{
  "num_hidden_layers": 13,
  "hidden_size": 160,
  "n_experts": 16,
  "experts_per_token": 2,
  "d_expert": 64,
  "d_shared_expert": 64,
  "hidden_act": "geglu",
  "moe_layers": [1, 2, 3, 4, 5, 6, 7, 8, 9, 10, 11, 12],
  "router_score": "sigmoid",
  "normalize_top_k": true,
  "routed_scale": 1.5,
  "balance_loss": 0.000535,
  "balance_bias": true,
  "shared_expert_gate": true,
  "init_std_router": 0.0144,
  "lr_router": 0.000716,
  "num_attention_heads": 5,
  "num_key_value_heads": 5,
  "head_dim": 32,
  "vocab_size": 7015,
  "norm": "rmsnorm",
  "norm_place": "pre",
  "norm_eps": 1e-05,
  "positions": "rope",
  "rope_theta": 10000.0,
  "rope_fraction": 1.0,
  "qk_norm": false,
  "attn_scale": 0.177,
  "tie_word_embeddings": false,
  "parallel_block": false,
  "init": "normal",
  "init_std_qkv": 0.0516,
  "init_std_o": 0.0101,
  "init_std_up": 0.0516,
  "init_std_down": 0.00506,
  "optimizer": "adamw",
  "learning_rate": 0.00178,
  "beta1": 0.95,
  "beta2": 0.98,
  "weight_decay": 0.095,
  "lr_head": 0.00702,
  "max_grad_norm": 0.5,
  "warmup_steps": 249,
  "schedule": "wsd",
  "decay_fraction": 0.467,
  "decay_shape": "linear",
  "final_lr_fraction": 0.0,
  "batch_tokens": 32768,
  "max_seq_len": 256,
  "doc_mask": true,
  "train_tokens": 245300000,
  "max_steps": 7486,
  "dataset": "wikipedia_en"
}
Below are experts of layer 9 (counted from 0) of a mixture-of-experts language model. Rows are named down (a neuron's output weights, with its number) and show model dimensions 0-159. Each number is 500 + 40 x the weight over its row's rms, rounded and kept within 0 to 999. Numbers have three digits each.
Before each expert's rows: "raises" lists some tokens whose logits its average output raises strongly, later layers aside. This comes from a sample of Wikipedia text that the model never trained on.

# expert 6
raises: "— ", "1 ", "0 ", "("
down0:440478559533462529526543502535534526498543512478480506514541488492553457489515557467514556520476407386603582496520504463502513513472468500524443501434465495543475427510452443557530508496479507499484490549538525568492481456503502548507490506523463561480507505535531490450471530427491546541560473463518533526485517484559550508414541493511531479507472557510615508466555487486472573528498493418531553419515514510499552478480525393518488462551524494565497498535490464454465536530563428
down1:452544466471465578529434496502498493478416493515441483464511507522520561404465506524464560548491509491542507539462479495538406498516519489496511530512524566457492480470502513560542442534461601450471450440521422598495511518482488499525499559427457455514508450483469498549549593489572437488542545473450484466474489528491471522516504445527505469488478515550445484464427468563534514439532534482529476539504502490537479481542487533572449485529406469518484468571428501519491525525439518
down2:485498500466561511459460493538542503455472577453528488443541536532519439572502483516479488539481471520539439510552564443486520451492463507562547522533503543516497487443580459439453460500516513478505460490434468564519521518543516535490492471452474508563492441503527532470516542526474494513476564527516474497517526500442451437497536408567421522509415577464522463479406447460549596521558468490459488477529519440564459522481527503488540559511453524490500449491559468592455529452506487
down3:521492541418514509477517474485487531463484488487523522545524541515502503514527440530485415501551556455502467501561548492497487578501472502409568493526473514543509436429441544537488485501585500477507463419536535534499485502508549447539450541409512486472563525585508472477559485411458506489453489514478584472469537475516497432507550521460466510613480560502551540485486489451580446511502517491462532421534468471489477413528528500541437481467484515471558444506536531559524515470511493
down4:518560537475506456511540498493542579448533549508495501573519528530485476585470467510497477485552505525485489538546445583470531456505506546473499463508548485483464492499478487483494464523560482509464555461498476470556472529518461545418452505583489527516395481498503577405541568602460485495435482474446563498426452472530488506462548495473523576481469507535515487465407506456542539502502533511461466468394498460523461540475511525502411509502536452507558503555512480468434455512496483
down5:545501431481479517508559516455532505485494501537530461481405519435462522522526496494527462489521439520566465566529497539456534496527437477497486502609471518464553462480495536457475445482566518508490483495584587522500529490543498544518480537490497529475519533461495519507516493505584480521507426502511488419494513501539465517491504541552447517417522468511523529514509477431462467520410428493427540487520563466397474464545372528460487526533471483463471524505468531529606513483443537
down6:593486501470499452419485492566526450489479604529553499511512523476527518492437500493493451484483512518575491478519506525527481475494442478556492478568555493480521545556504530539480518487459464545543548531555515469535529535592503582474544523493490448501484398456480450466555528485489417575507520504443516466468461472499515431422417521521432516558502458502434536566546496502522502540453477473519548484562439493462490512545479547545539474455469464501431507574462465553488473506512461
down7:509499490478495509506529460494547495500430508486497533419524528508415514494520567489493473534460583475430498485447457489490506483460491565401507475495445514474444482454483547453518503518395532420446503476517507524408504604464463528541508468469530510483505415554483458513582472435498536477565498493505499533495502518455470514511542521515502561465492509494474515454537449529435536464464551485527443464506465489527523549507500434566482561488526558502435606475495480555465412534451512
down8:541503521529482462485492539550514562467483516472492532377538532510535513496520442484510577479537526538482440469468481523516432478520436541462467496521529486440511496538486463494543487494492483490462516544465490408494548486594524465520540393551527483535577508504525475564556488467475547530575525535546555480497455434482428502545454550534512529494479560407491606540513545556485535505485546529455454444494520477522521501551472463518458511520545458538458492477572523498512483412489557
down9:532506507451458428508501492475466552478457434482526481526481521502454604482473502532514461477492528513515431524506421452453486523534487461487534586414541521504506543485430525467568468536455547431511454496472498495563510545516493512458519481404489510502511432563536536607593462480529483479490435472440535488476483435456536551427486473597519519525479508482512409488505502547547498479448516427493517475474491432520495548544441481573485533466493474514478431466488494537497497491491461
down10:458547482512511425451468480545494454519525541537496471534463504491451443445450555514494452470533509500390523492496463440441480495500518506537538506517412527481529420527558594522436509484495541483502467484583522510456461470523589478537515555521517483477475497486537456478479470548528544493445515467538545447573499501483561471527497526480485551546491449520507505487574496513477513494433464536428493393514513484539576473520475488499545481534541536531564582508535494588579509429522469
down11:460473487492489435432537525484475466495484439487413485542437528525442467530534521514462466408533503607511507452500457519481438519469508434507572424484527523448609495521550522468522492467548529545532556528427524504483531515448477494379494474482452526429482446488515487544507495542531491482533518508521479456519519497544541432503590516543450455587524559485496502529408500539545508484516540513519486539471528475434518511499536539492503515541448509477460567482450518474446488447465488

# expert 8
raises: "|", "| ", "(", "R", "M"
down0:515452541447527532568597515470503508595455490497494481518480477485441412463471483496496467496545529473401531580509436506424448512455500543503536553482512560476522505583534478524463472518506470515573433556515528510591536462528429481441526509530532567547487492535550486534538542507493527539504470494483467448460481514510464508482476462545492516493514497452551438462572491509481479447426529470499459477471587510520491501504470444546481607556568466541533453516519519428519498515499507
down1:475472457518525428580482441445557532466580487455537504501507537569517494487543466438496487461506510566425478446481463431478489524487538477464522498431529519516560465488527512445504472486468445460460456499523518536442448431534507486555490500450544458514537532425483484528486448423542451442478445520524522481576483489460521551517431520429505569488430515460459504461536505432553506440522465540495528572417460472506481541528508449458484527481490544557491555472434420487502511509534500
down2:506524459510520458560537551453459587560492528403534532467498525455525443536453491428493527479563496372460489572459422489512476455463495496532475465544526493478465506482507579525459538489461524435506499486455527505455445487487505539525411495535531506488470494473482523522487506504536505505460521454528445471535568499511529529535491417503540497597523439532637485509471490489489521556539535503507555514455504517484461468511461521497518565544529565460504547460475554577465515519443516
down3:498491526468504536488523531540483422526528454523493523520414468475506499546610506466509440510540562390509509545523497526476532552474482470446505545467509550490417474469479434475499477523457522456510520437546435489408510505573509498532543449568526522447522539487496533507495505430456566554430606506564471520601500519461471539470537416530527528532434535475527548529502554509451518506508514478563521475584517461503496498433509518527502488463426467486489503463519495494470488515549502
down4:575501480520518512439491486523494476436597494471528499524479518551441444478524527462521588498454457506508489474514477477483573505495559537517421465493568438529473481484493543470439461518407433583417566559526526496509461482521475535506520487499487460504562605528522557449540441512526449502554464535508586465540468449539553557548516564566554513483479504513451511467495500525446540561494507539472458460568538511451494466511478495506484580470506471484521541453543488516459526456497514
down5:501499476485492477573509403457540454532461536503519494468533537509510492586451502432539520473492460462504485495528471525510472564505550556507489498461479488436495531459472514521491476505526459468430554477554507531542465487566515525514424499459589574422517494496457572557501453514506519555527573497471450492500533470499591478510487444491476525405455506573547509504502410411520501524480463519481510499444505451473482549498523440513514478524543416500498565574462488439524574534551550
down6:518446541455498575520554469532499441486492510505493518448473459615448507531522518519468540525490511520513498555517536503526524508456538532484536544523500516479507479537520488515516484488526537479534479434492438493511568509426527506392537506514516495461537517459496581423525537542443452486527511559439539532500424456470511429513554516564523492614505538456534428396464463486542538491538527456498465510498497488475466536481553497470487536480448470520618462572520521501468438483450432
down7:418446493439493511552522480452474468494500448542508429548441577508498546494454512493511540496559530451454519519524547496445527517584488484423467479498540565580532523615456522534471474503561484557490491592500478532552543471545525486485534538506523445536532503466546437464472508512496540521540448526490500477493531542501490515510492530490476408561522515635472470530510518529427431496537504478533461528443506458489529461517485529531443563488491487471519455416488526493546508454492435
down8:469540465429532498560478482541508541519557560554507519503444477475483553564437447448418488488487490493450517474491409513500474472488416474561533521569490506438516487498479457493469485497507575512552473546544516489587470435472452495529467494470471527551496479431532505513477577581452480570502462482437473491430488485518474487507554478514447515554529496524483498516483427481524542519499500506517581491504571537543508539474608532532484484561570448476479471462400547541454465513488497
down9:472551533504474492475488488460502536510525504508479495537511511546433461445455502524532537507648545441580484496481410477579520570498486529480525522431555436459499491480581513444438417544488545476543498522499529543593471484512455537449564509530523512502516432496478440527504560486442495515450550482499460507468505473544513526467443480505567523350504472514490471509570477531518546511476489459546503535491442549514462542531523509557500513498513438504532532483470490469515531527519549
down10:511500527562461468560508513528527469560561489517514516518478491553497529487439523531481574473471512487477480531525458530529543498574496579502534515552522454540517531445520505526475547525590473473467566541496480541544503518545488416479516521501486487494457507456512553477571581410530522551511538465512488485525469528551508529514537502529553440467505514456538469498625521463489586486489454524455438488484529547480466418469590495532457547535495559489467445544433569435554512533522566
down11:509456517406503489480517422475505481442413442439463491511546568499500501439552500523533474538505512508547532492465453565487447512561530525503468492568473538606508545482515478532503510427508523535489515492495438533496475466519408504469619475520493526512463537519513442484587520553524521542411503472469461401441489489544481531444519436541542477540468516533394529522538475446482511520471507522478526442523507524523547499463519482550454494491476456547509519543501455509436500463523446

# expert 12
raises: "and ", "26", "16", "24", "28", "1"
down0:470518458510505541477477466486504497513568595489534488525478462526493553572490451499513487523499536570619569497490459461540668520493524528514499496472488467577478459486577486474497539497469544486512487528416496444486509502532511528483520576473511507456534444515521550406474483498542527512472444450462496539533538527449499515538489480533476490413426460492462477515513463511528530456468472438513479510530487474438577455516467510511500544454537481434441482487474385492499502503442502
down1:517480589518495466531449567482457550451565480508517483474455518431555528465506545588454475497459493541583449457506521478439502463550543466527467462557546521513505529524499516524479408423457501506400518512475531455468526507525545499497537516469514469522464528541558519512506488529494525436473449552518575500431529500571523509512441523565470442526553475525432493526534538471498480548466528471521487536517492566479527484531429563471500428461467544453473529554524532532564558493425444
down2:432535415471457552534502541483484507562563528548612518602521467592450539496454471488551467523528454523462506542500454526540524507470509580511516460470523534504434433490533522510507590457504453510478536493499482464567521510533498496505503526473589513448481503508444449503489529483546504533501445429460480495467479497505580510467501506448513594437503481514393493478514528510506515471494443499484544542462529455467468562495459523467454484524457525483538567546502520506539466518606484
down3:479469491559523455565472365530480484579538454463438444507496545433525510526470448444548483466537516489468518510507486425453436535449451548520534463473500454554529507511518540471490473468448545486520505491528494544538465537496462533576547413493468502568510477561552518547584451470524474491486488579470518562461492535461534511514518552550549509447504530468487454497467477527485517555547496550483476625519531522547540502536460495466548559493481443475476547522555508454545462519499511
down4:520473509464534540558546469462533497472482584553508522478559500564459556546496524493462501501541470528365549387446438532442446520556508459491591487510532506473477474516502520503518529476515447538468479452504518536446464561479543516403491498530513500543506531559551423538491452515588488499472501502508503482465461477484555480533563523517516499566576494470476453515492513545466479514494512475494504478505500561579473528569519498525403472439504436463508479490478529491489551420434495
down5:508558469471536490551411529590465499469528406538536451494492517398498472477453491510500486562602420484372556543504491546390424519546537508526512543519508460509513551403464511447519515519494459514524489518468518495544458544512502526495467466526472509576459490556443513477520480529469485493557497520508495482471504525507496497481504499528543481479586433481542445567476458470449528560590513573461520454474529529520547497523499500483515467529509486505514481461498547469452543499489524
down6:579506532477537465482488432478520491496520629469511478461471441465569476507456516520486536395517494527422497457536519464486527556493488433524521512468537546507469511550519556507505463492463587537509484517525498515440525520460493515531516446522452525513535494489539514475471519425413533557432447536459450447496450491434414519450495474507458473565423474519502511532495560545521497500467500505464474566495510437543523534416472498466523483487500502497495370472500475467529517514577446
down7:478412500487477478423549501448473538467536540584440491419459544470510463496589541568549523518487449480509496497507518428459486506488568485478428497562561518547441533510474514427498538523454512436509518525582511502466463461421471503560492515507468476540488459505539528535492508482504510490497427487512464510522547446438482506541458493471466462501459405474507462569483528500494507527469463525539531517520575527426459447531490587502500568517560574505501555483498547464529540423510459
down8:531556546484577496467426443507422501435524487548528523473573490485493505518563516497540524516517462467374498520494494503518570497516504437494488534571499497582509463528465441531524483578491474503506508492503528486501448461488494560478436432455494624526534526548459500501462529465499525509514510428497471504507503582467495513536424525544525536584539512495530461450535460460523534491482533508539508508536533496530456465501549550454549484448587452491540504553534451446535535440544574
down9:463569494513407521478466440467476534520532559550517504556479461525470521532447532428482547531563434474526560474495510521528482519441438476509489520447513580479440464446520454608383577504471452536455500463492493498503575494534514514494503423460451533447487492490497424472465476440562488419570500499496490496572520540444543474507489462492490472486468503527464512465457528494460447502497500478560467509469457529429416530507469496519525490441565509472499528478493549503512465450510561
down10:487496530524531524477494496499463482494549424485552441513514495479518520467527573443483540466527519468535458532424467445530554461513505476423467507541495560454444410547485466518437499521530420623508498449501488470504475535516416465516501546495456491513532495508532488482526459498530513399545499532495562521514548537450510529501522550497465407388498549500526527430476567541485508434428570515485493499497430535450515446553486553500552466526502533523555530512481535523483446486546540
down11:520497502454502518514477470489490490551491493509525515525457550505466552405481493510506523548462504409548465559497520494589467472477481496511491530554486520475496492475593474468509518519457523499437522537565514485513553515545530490598527502420535461569483511533533544493438493475526465450456488488530500466483477493526582483476537370505512499478476483521542489465461522538493436500516478489517504495512431518543455451538518467527502518450503570501435579567361465514475408544547586

# expert 3
raises: "Scientific ", "than ", "= ", "Studio ", "Personal "
down0:543548515510511485571496507478532484500477494503510461518537487515495457544454483512479538493498468469531405470436481508560539506408544518506420532510472511518540526492497500533477568583459481499550540516470447472503505487447479487590583490552534488515417456509469557551533522510536498454512519482432543407505404501499501572418563499561521595470479542518446533487516558498551506468478448489554509441475543507521478536421491529480461506487515461553443490541528566553536567451503483
down1:407525479465501512565487483518573515447464509474429500498504499477536511534567527556533471524562578504508508465469472477532496430495552517545519521483605534529584467543469475431502491517526523462595532487532517509448480528497489568474504577520481468487548461531543613390496459553442529525540491527502505458525486494454509503521545536573498489516491463458537474476475496472457537546463595520506524562507523510535531488488503467450550569521516606556505470517470435536503494506481535
down2:556488513573511420471520595455512550479447547542570512517479589472582523487484547619536480507553513504496506495481505508496502476453588531529452549515503539523525543422526482550511464504511436496384503449501508497459399539486521538415542491465468480475464504545484553467514543500506552557544429469492511492523493538465508518476517499559526486468556532543475481575427494454455471488470501513518431515443493526551546478485472457517516507466480466545538486495528500578514547495466476
down3:450461469546549449420512503486483553416519580483507541491485573523481419491455514452513498519471437466517539567472449526488577461475505498488560420462522510462478486553511551503512502485477503487489471509475512485502569469527519448516568465429513429578504538403401507565436458508518394536482525495500466469518506575539582424578543428518507465503500431523508475511508477509548526444472450488472478496488484469499479566520515451470494527472565478482497502475522480530492516465508483
down4:574472512553503469543543535466586534530431453579369588552511531512443570568481442491463477488513490495506460481517531462517465570510488555560468540484542566468530497474508523511476499533504479555435555519560493539505526426504492508469479520493545549571470503511544521495460545505452427534465483538566477544453533440496509528539540471524486504480504491565514578530535491476510474503505485513459550510455474600483452505443539447476545504503499458406495440467497463523505511538472479
down5:509583573483430519462525484542486598450540503558459540465413500549459522499446525488484478488513520523591491518530489457483535581488538506452481541487527489476507495479504552532453572519498486480498543527435573495469549520495562517505505502523531511485477501516441532462509482477454497512517527498473520512496514501541541579503430492497469502358543456492559525564525558516522475518426403519465524461482434564484476491463513483486525522455405527477566453422543463503505550549540529
down6:481504545560513585400450509490564490448532425415543485509517461430545466499524559476499460540450486487551487526491523503488486470539534524470474491522511492543472488544494512532559489495507545574466540534494527506493547484548459520498495457496535472522500491542472518461533506419566467532572479501482529490499533463464610525517446505477473495534502544535513493479450608460547519496501549563615508435435446423577575472485516511496484516536533429529502456507459477524502429555472512
down7:551487430484447525491506420427559520448500487448471611562502511581539541498561468490499571439483406524472457477503496503471498520542536519501468523541558511581532448541515448508479488554469474463530491467496522445440520450517570481467392521516446510578471488516536490537532462507533550497518496471497463489543523519466570458504497534470504547474502486546520511514491512468536472444585533480494557539493518488507484549471443452543413551475502526548531445514458446588494522504516444
down8:493526507510541507514456526508554588490499481460438526539522453474526491471546585521547448475441550494556508475568423431511444521563518542478514408486429554464570481508525478547470452481516511504478491523501521540501512474483538492512535485507452471542541499488490504473426513499482477512589554467489483529457477490499516473580523496531491456473486371529539524494487477513486540472465486487494418524430513528491572479412479357461473487497491486511466586522548418524508511534499533
down9:520450494403517534507424464520524536515550507465429550502403478488532491453432430522460472537546596499459555493519471475510493486516462461498538458586522483499525453514554429570498436423464458520568524419492471517453432454503554519463527515543527498496493551515492533530458482493491567556531475497469538537500469477505485478505446466542496479462510476546542510495479516581565418536537493533457440497498540502520605521462509514515508444508470472448497500559519595501464508523502542
down10:456487519580503600512504532485489437583432455484480427544505490528533483518518451465437497462503523462503578483516439487489424530500472517556435506512533518460489498481476481437530481503463600459543524503510432448529466573486489454446556531494431483458492486477474540565468461500546477481489482537517523549500413470521520461524452459499528494464556544558488404505499482544490471471407496531431456457480503512494503548439563432518614518497519518518559509537474529521497475526499523
down11:489495516541487529496487565484482568522484478529476522484426485458516451506506493553478490520494462418509531464539471505503469566503551487517402547445494531508520481545507494523549578470540489494492432549552506574466463470444482484564562511463508424492499422537473456400502539440493557502430528465539469452540465487485446575515578454484514525523459499467461525549439416537486475440469532526488513515534435442517473463489500469441537479567539511529541503405529525524509574506566515

# expert 1
raises: "i", "ed", "o ", "en", "es", "il"
down0:453519555564499457566393407487496490485614507537505419495518555459429468505498548473549507469497508520535513533495488497512550468490516559461521422517524520459486495475494447507503510476525575556510570512504487468500443556467514568509518436505466443498572529500543486460525588556490532519510510560466472484543451467479499506519541465453517477476409487517528432479554523523527573509513484495520522490526556540516500510393446561508483569548512424457510499448571516489466481530519519
down1:576513557509501503486568544516505486509461515498544529421472507493495626517522481506519569519491471483499510526502490498501494510515527557481467519524536463416437490474475551498456490544521442537511529433582541528463494438491464582455501578485501482531523485465515440457511518503525505515542535483479419549463468512565473534470497456486478556553478447479455479515542476533415441391489581520492511542406525495474514476466465410533525515565427549428494521559523448504522518534462512
down2:506468465531489523555530467462505530526471514537555521544503424475473532476500499480496497533524524508410465558485493495538475504533497535481493505541458460521481451494481446513527394399472474519504455510472493457541494534505434488446521485516554450517476539554444524514542389493535526545484475569521460495458524518480494431531453459507469405420526493479514482508473553526546543489568452511479481488503508517458538514492524468510543495431567462536545460600523466624598461436458529
down3:523519493449479498494508462544516489421546482552515557464490457536529456554478449494508439509566521447474467422487437477495453466447467508511467548410443489505562419503531526475472567579486447536475471534453543461499482524501504546417425505490493496482588555483498513469500622559467471509499457477444540518566448449426590537501483412480544553460517494558506486458498497494490460553499474523515494512503465435512510489539484514469444482521470443487489541464522528540447537457482513
down4:500483486488495491587480481535525484491502539498547502472522482470438492525509559476495539475513536513509493568503506499523538482563572541538510477475546554598448494587562522522554557476435536516571504513482476414472410516507498506507509456469514482524500457522508521454563459474440550558531530472519458505511501491427530547499460425413485492428568530522476500537432565539457519440516533457479451518495480549463478535517465408506520452469456539527530445450590468542480575524480441
down5:591528453489514487449495502544493482472526529545526489515469498549488467534487495482452470505515472546495467466524540513525475576453582571571497557467462506464547537522493529433512497452500503442563479553505458442465478477397495491483481459500539417487477422517565527508564531458509483468535496503507484565504471416532550450541488510445464521497453547536524628521565489496484428495543527527529469498525487542575490527453550516480452508442629537507458561512491499517503546484468493
down6:499513425569519488506485469527549563446584503525448488503498466502484515490518527485537406508576501442606532471523482580509479501501546571534494498403502505507476606602511484513547500440513532439490495536563520513467523556585488493534493541527496490435423494462518469438465510411530534456421487539516481475542489547451514540531493568515518506462499544542472537505552456496490551456468555521507484492485470456481464546501466535448545550502512489483479424514498490488451545546521472
down7:540492569473465481530490552533491537469531544505533510466445499535479523502510444516434522476514468555529531541544493416468555545475528512482552436459582544502511506511433520534418485460506525480529505520520457522465517521571504442491468542516519474469518518524500514497535489588567507458572488476527518500492450550364454472453514451534547548497557474435533554509527485516491442511471502506588503492542518514501512549586536634491499502515543554453445439448524526523542522541468459
down8:483413393497445450530522413469405479485490455432510499498400504484540513468492494452533541426524490559481506499477506493526493427479525510474562502513510499502427514503494462516528479526511456504570459478436513475525474535520526504562466525488558492526552525533536568448464498584501496577477501525470528509556438413469488541449539489385540449500529513469479466494495539511454520577515520483543479517445504510566513483479559518550606493508566513556464530525459526495479507476481522
down9:477547490539434536476503479450482473444519531496470436528458541565528419442488491491491531482564462477458509487453495538443492455444537481492483490504446572491484527474541495527403515472480539444453445562478488470546498455455512518524488513579439533540467451546503529514450562564437542535527517559509548492504431603551550566513504484475516499502477530515545539422483539502451477502492459488532497492508464492473494491451498487431424423585464534525511516541425495452459459447568463
down10:538471435534497497402552502471528517485485530524505510458511454522551499511513473522500530570490502519420478455542489454529459535534470465490566547532571499511485496512522483454545565550555552525533492551528497457514461516484519442573560487569492482499555576521500516419579470462464599470535484522481516578562513483451485473542493488494537500446460347517485499489564466521504540474537483448534477516496556488414473546518546524554479420480485492506449506544502426525504535482516484
down11:500518562521510465518460438490506466491490513511447510571492556505465501495499456555576518488547449513509490549516517495495478550483575448491520494535456482505473528457565477553447495486518486439541542464530485462537434587443437480588468498493495422450497534525500549568458526545524465547601439520515526500427431575531542488452525502458537463534543502522537508507486527421430535505533511432516464545519482487532416530592558447534511510484502534501512423479508464500457561535529451

# expert 15
raises: "-", ", ", "/", "\n", "a", ". "
down0:506520496451419476502539509448463454470500508476569522471453495571467481497521548465512533492454453511464541515470442478514514485492492466515491572498574503464540500572522480470421460534502465569488493523431456457438545420507493550499443491440413491441483522573552483503520473468515565563588577535457517504450461494464501442473488508500470545472490534494506447505544419499550462477583454502532563545440509539513523477540509492544445505492452573560556552549526465485463510468453461
down1:533457428507456457539493485564508554406503469550533554548484484503540484513510433608504452391502477483468486490477459554462474508474456455543552525506466512530473534534494520476441523572541538508377459513484464519456445493458506514572549510450517509531438518513521442428425483492449515501465472509517502487588488544534512544445460511486561469512511460552514540550441408519523489510487526478441494496505482519460482536472486505490471479445524544469426551513477518533412497477480450
down2:500463474459511539512497528513430440486428464461459561516454496476454559565525486507509459481505486450482557545446451471564487587435460497596578530478522465478514543530502516475527513530531481475512383491523520523497532510502478491539480497512527524442483507525508468453514423507484589522409523537538489468499510523485479425473524492481571604540499540505536479492541459406494507474496495447473539521492416455536481476513487463505518448503562536523490517541493467501440527575514383
down3:496485493590575526572547536520486554588545496520503472550449516428519454496571524535446449485479494509535460444573506539577532527516579506509553492504470525486461460531471493438527509494469508569500506490500440552529533544501530487485510506479550449514510566483445559443552451485528473469524459518522546519516425502512531534476507432532453484498562489384498453511562526469478442518501538481502467456481578425476491535547456473511546479474508554546518488551508523546602493446502461
down4:534499479527541519511476572443442512428499475449522457507506450524523494414521494532516515485475475480528551543518440477472432448568502553509525463590538521467472561435479522495528468451545536489481528472445488527553484451422537539550417469529458533487462430476475477503522547510573510471561516523515524563535489546510526490530504510489508445502517494507549480541527514520557513444549538441557494408473420545468465470433497470534507447475464501505578401516424457553545474534454501
down5:521537486452448561478488535515491541527474467486578478503448476537500560472482408507498507481487508504413519517506497556537530537560491451522531511521470491435506434536543507538518541461487518503496454457602456553438488483496436456499546570443434459504478593470532496524522523562503505476469468475520556443472500538479516486574494539562475475530498484455586526538530580462580476440433511546480516526533473514556477524464404475549458526464461497502514522518527486558544428567549501
down6:496500492545483469561512505511509490534481479473523462546440504507525506458496526615524525478565514502510487450455513587489453495613525528547517496486428476503532527488530530504589439472533565526466502518530517528501477531552487525442494474493462498523484432502484498511515541510520512484492460495525470599428568566545483536476522555488457505545525504541417565492529596549508578473523489482579482455493521505379463500530503557477512546496456515609481532505468414509553474493498528
down7:493549511505462561492479478414506457568485497473532475531519491499462529543480505490544515625452490434518520476499563472550408495575491440555502519547559523516457521497483462489517542467484555538517498523477421482551520449532494468541459501441555534552509465471503550505539493491544489532547546475552580523529526572532530458460463497508426460456505465361492485524523455551552510511495574440476481519521496477520487502453473464486562525551484465509498536549522463503484503552394543
down8:549487467550534568530548503499433487499374505560583459580461516465447521440471490460491525548449451551473614548495450516518456513498495542495510501443524478474555457522492514508491512459477469549547484480537497542413598482519490530505479474580558477473515497526565491532555511458474431450522507473522489549511494546520528470551497493552503537504575508424515579571521504476499420512490491508472497439515453544492455506487478496485416519558470574521518485471447501498507492507554508
down9:498447463521479503471538489499502496541512465509465501510519549497553459552496537450530437472538485537463463469560494421478489501463490500468582525513536535521477494498407442548547490481496505482497524475447514450561550515483487615450447524564533550483455543495448478559470522551454454476456534579474456527444526450531560510436521512451487468514507535429530511557553512458504523558487469491506550474531593496509406488492497457554541488568563515575517469449462509504512386504461477
down10:543536452506508496536552466444425499500462525456506466459480453495528521463479525490477499509438482489583498492470518504430552496513500472430504447433442486451500524540522472507514437518498522534540466473486477512476472461565490506566498515525485554512459495524455565536510568426540551454501509424503496631576502535497479454521440566453487495550448503424488539459498503549480532495470492550426494541477569552445568514522524458534528530575558468571535433519486447526410535481506504
down11:564470459498483435527505508497452462442526548565475525481439490462549401481457512535560495479474466605482488487586506531510542549517487560479536559538489475495440463492556559528455515515490408504501574538520534596499518521491481394561587446450504489476514513499495454475495494523460558447505510461514449544507476448523483459486502539508503480557535558487528472545535542511521525479477466440527473476527559478565558445502446451522498527431481422480536521496558491490479536450540510